Weights of a small mixture-of-experts language model, trained from scratch on English Wikipedia.
Size: 10 layers, vocabulary 2148.
Training: a variant of SOAP for the experts, 11278 steps.
Below are experts of layer 2 (counted from 0) of a mixture-of-experts language model. Rows are named router (the router's row for the expert), gate (a neuron's input weights, with its number), up (a neuron's input weights, with its number), down (a neuron's output weights, with its number) and show model dimensions 192-255. Each number is 500 + 40 x the weight over its row's rms, rounded and kept within 0 to 999. Numbers have three digits each.
Before each expert's rows: a language model's description of what the expert responds to. This comes from a sample of Wikipedia text that the model never trained on.

# expert 8
Short syllable pieces inside names and words, often after an initial capital, such as Gyllenha-al, H-am-as, Hou-st-on, m-ag-azine.
router:498510439475539438504529520503474527487460577455489534469505495484415518512532481500538439511506492518446471575519505502450434568516565547533458536525444540477516438465502473453511490476534542
gate0:519496441449476526440544565484504534450447537475478497492515497490507467480532601473474540477508470512519486477541543566508488468509517448501481553473550482527522504450495530443523517543462461
up0:513506501532429535510460569469492578455496528494460492563483556443544446520542491520561562535474484549485469506529498569514485454554520467460423486523447497480546479475521484488515460495527477
down0:475535376499483573518500544560418423526422580521561424503542520496479497493467489547525505476517501459481452480575521474488539513614484592506471438538511550490479572482453448515459515523516462
gate1:422480519569460498534455557537400508428494522482518485553468480470462436503524504479562458390513464539489509421514572426481491573544498460482449550471527503550506506521507493530516494490544516
up1:516527477517466545516499498534481531563480428468512451480505483446566515520532501531474501507462501524557474489484509542480442510503532485437478406490462506436457485480469497510476494468447445
down1:435491595529586451499451468534509457486450554511451537530461493529486434530466519440433576463517474566476482442541511470567485476477518497472444502491488430481477535505555478450563454502452469

# expert 9
Middle pieces inside proper names and long words, especially h after d/g, e.g. Vard-h-an, Vandegrift, Sept-em-ber, Virg-in-ia.
router:498514417512545492501536523502451443473482544457480519467513426494479518526510480481516508461545531485455438556506507479493420500600511499509483514493474465480558439494506472524525483532513413
gate0:521514495499483496508404465515594515500533544533494521509501454582484518458498469480512492510507517470507609500455442529413514489480525509466505482536503497452511500552471467507411458508468516
up0:536513472480525524483502540494529468528524516575536533512421475550489533468499514506446503477533569466492523495556502549445473466442529510493471496558440506439483490504487557491561478513495519
down0:530461566503571574496479494510502477545521497569483485547507459555446539483514492446509551520472472462476472520502500515468468503511498506510446528465483514525475544510528489538481452529498506
gate1:453468505548499520478558479516441502469499433472480423490477494567490489527521495425495445456498551525470469543476497484504451558563508503492510485488472435472454455621504483509490514493515488
up1:534509441514435509465519495554534528546502458535472475595469487488497470546475447523514396497474540449548514452503470531530466447487497520513524500507498518527534503473524496565520536452496495
down1:502555471503513500468499477506479487506476544576495535473523532433508573470527456502571520506480564546446552535448469467521508500541501531482429478435491473478534525500514578534517528538504455

# expert 25
Month names and words like San, George before a day or name, and name particles such as Van, de, -an in Busan.
router:513512459477519468481555499521464486486456557453491527478542490506358538527506422503538579506517568491450479450470537535474529501548495508537459490505480493578536517480517468471486494483539509
gate0:517523489481493464471609477502523455515487490479538470505481434483482485539518439503598527451556522492444462512483509502513498481497498473570477565449477559521548457532481449535482540588557504
up0:498435541517491448473513493509511395502510611521552482479539513575555577516605541524452496476536519499458512542516476556486524479522514484537475488523511408478431515499527529471554534560510505
down0:561471498513525492514431549446469522407547529500453487449507541447516578503539475478542514473521482484529498573487498466539559545475471517475479478553557526540562643421590513496539514510503564
gate1:493471512554570472494555540541446539474482498574534498503497487524409533522516545539516468510541539498483480478579438520523507522488538435497507557520540549532530556550470480500449438504570490
up1:443574443485494505516550566496535502463487518503473509508474504472487502456471502526561499516478472452529497526503513508494543442523503505514532491498449493466464510495517536522524517420475454
down1:467560481486492502407452477551507496482486486507541508542527467523463536444424501500458459409551507557560482407506556566494534478554436580475577473519472512500494489494566614557548443478530436

# expert 37
The vowel o inside compound or foreign words (heterodimers, Lifeboat, Hermosillo), plus en dashes and digits in ranges and numbers.
router:490538496474472446555528498541480562439492477498477531490525505513504539521516473504534521506508456498438425532583516562465485546539510544501479552515457524409497496511471481486459486520500508
gate0:503553550553480474538584485461490524480529519525531535471452492509463480491469518430557420533508485577506461557536527520534448497446536515504430518484527505467518483479490444458536433498487445
up0:521491498464467468427490515499495424424585531502556530429443479450500476514491465500483542445505516530502476576571600500443504520468432517500471492565545466552483522504474430483499498482513485
down0:479492472469477445484474585478504553540526506513477463548562516464457551478466493445532505449519508575510490476523476503550500540490517522429498466501489520497505532563524521524532419533469493
gate1:472520493531419545528489528473412547486521529527532446557511454498527535487467491458528478461509523503485500520519530529498462518503536523481433455494525523523485537485535528512542458529485494
up1:534544472582429535539445544512488463527471486517537493528522468530469494463454478494531559499496549452544500494507469482526521484538551502523493436434518513442500470478539488598470467440509411
down1:529458549508509476451507503491497594481523497432539442469507466509531460443418552525508603437527544427538541437483534488433477505486446507474486555484530515474520490528526532461532478503507480

# expert 38
Capital vowels, vowel-led pieces and accented or non-Latin letters within names and transliterations, such as pañc-ā-nantarya, s-il-ver, I-gnatovich.
router:481523508447522418538473530521464473455451535486469529458540503485505533498500511472527529541495523498447505463523530486476474556507575531544461531517465592454560472518451469471517484474530557
gate0:481479433575475526486468587467561535495497516486545456505449456442484471499554491501539468429526460581456455460511568521560488485517543520515519561506537500564481508515549530434463398450463498
up0:570523460504515515538527463514493475517545531501550490524421482451504432536548546513529406432465503508428493434531529445537531448523566501521489534481489556547474502459478536482540449482482440
down0:600468442501441519493461484477499489554485447495464466519554544419546464524461546558500428420471467500471534551520460588486485497543525505512487531506513466502533475498468491506520465469466492
gate1:491499476452510534543471505471567469479433492455402496490541499473530519495554488534502562466569470514505478553504520540515567517475511493472373490487494519486468540528524512476470449482472500
up1:514456523500611419521532560500455543488428479590521549495489535414500500529530569508508476516479493495480518512491511538477519479462401490437523527556515482496461448463522491502540463478562583
down1:445478508468451557458520432560456520519446548486491443517490474507509461523485541568543588504498414475496549487486556499497499595516461497480476535482468473474504529544515470544478435513462539

# expert 34
Middle or final pieces of longer words and names, such as Rhod-ri, mid-fi-elder, hand-car-ts, Shockw-av-e, Vehic-les.
router:485521504446620462533487520515482477486471540530467511469500484485475499502534536527531495527519488497481552603557510354478433656540451617518476472516466488418489401527476497517473476531486468
gate0:544516497494566493548519519516544526505503500487531575485474452477549504463440473497513497532499520528506501537501586462530468578499474487486554446463441528490481509452481460497570446512450533
up0:517528492473449479520526479528492533468471471452548462531556528550504444529547523548462497448491516448579572479443470534507524499520439479509468531449512468493497483484527480546477486555440564
down0:460522488522484380557488574464372489511467514479397541477472458460500576608536519468518479501479514490477477484489453546454505520457544543534452476517467458456462461486496448487442446549568483
gate1:472492525533565506543439531469499442488528396544526503501488565462460488508490465498508513506421509494495471475471473540488517506511434509494451504503501405511517440486493465555481495485479556
up1:519441547478589521506493563482531523483494546532492473550452527436505533454506626487486446521471521452498509465534447465536521516583488541446524449515527504504505478547549522468501478521507526
down1:485469550490479490497567486416506534503505507518517487467534495518494494469449487428457508471481503489545529443572474518548543534553519497567477467566490511450567487482539510543544456484562470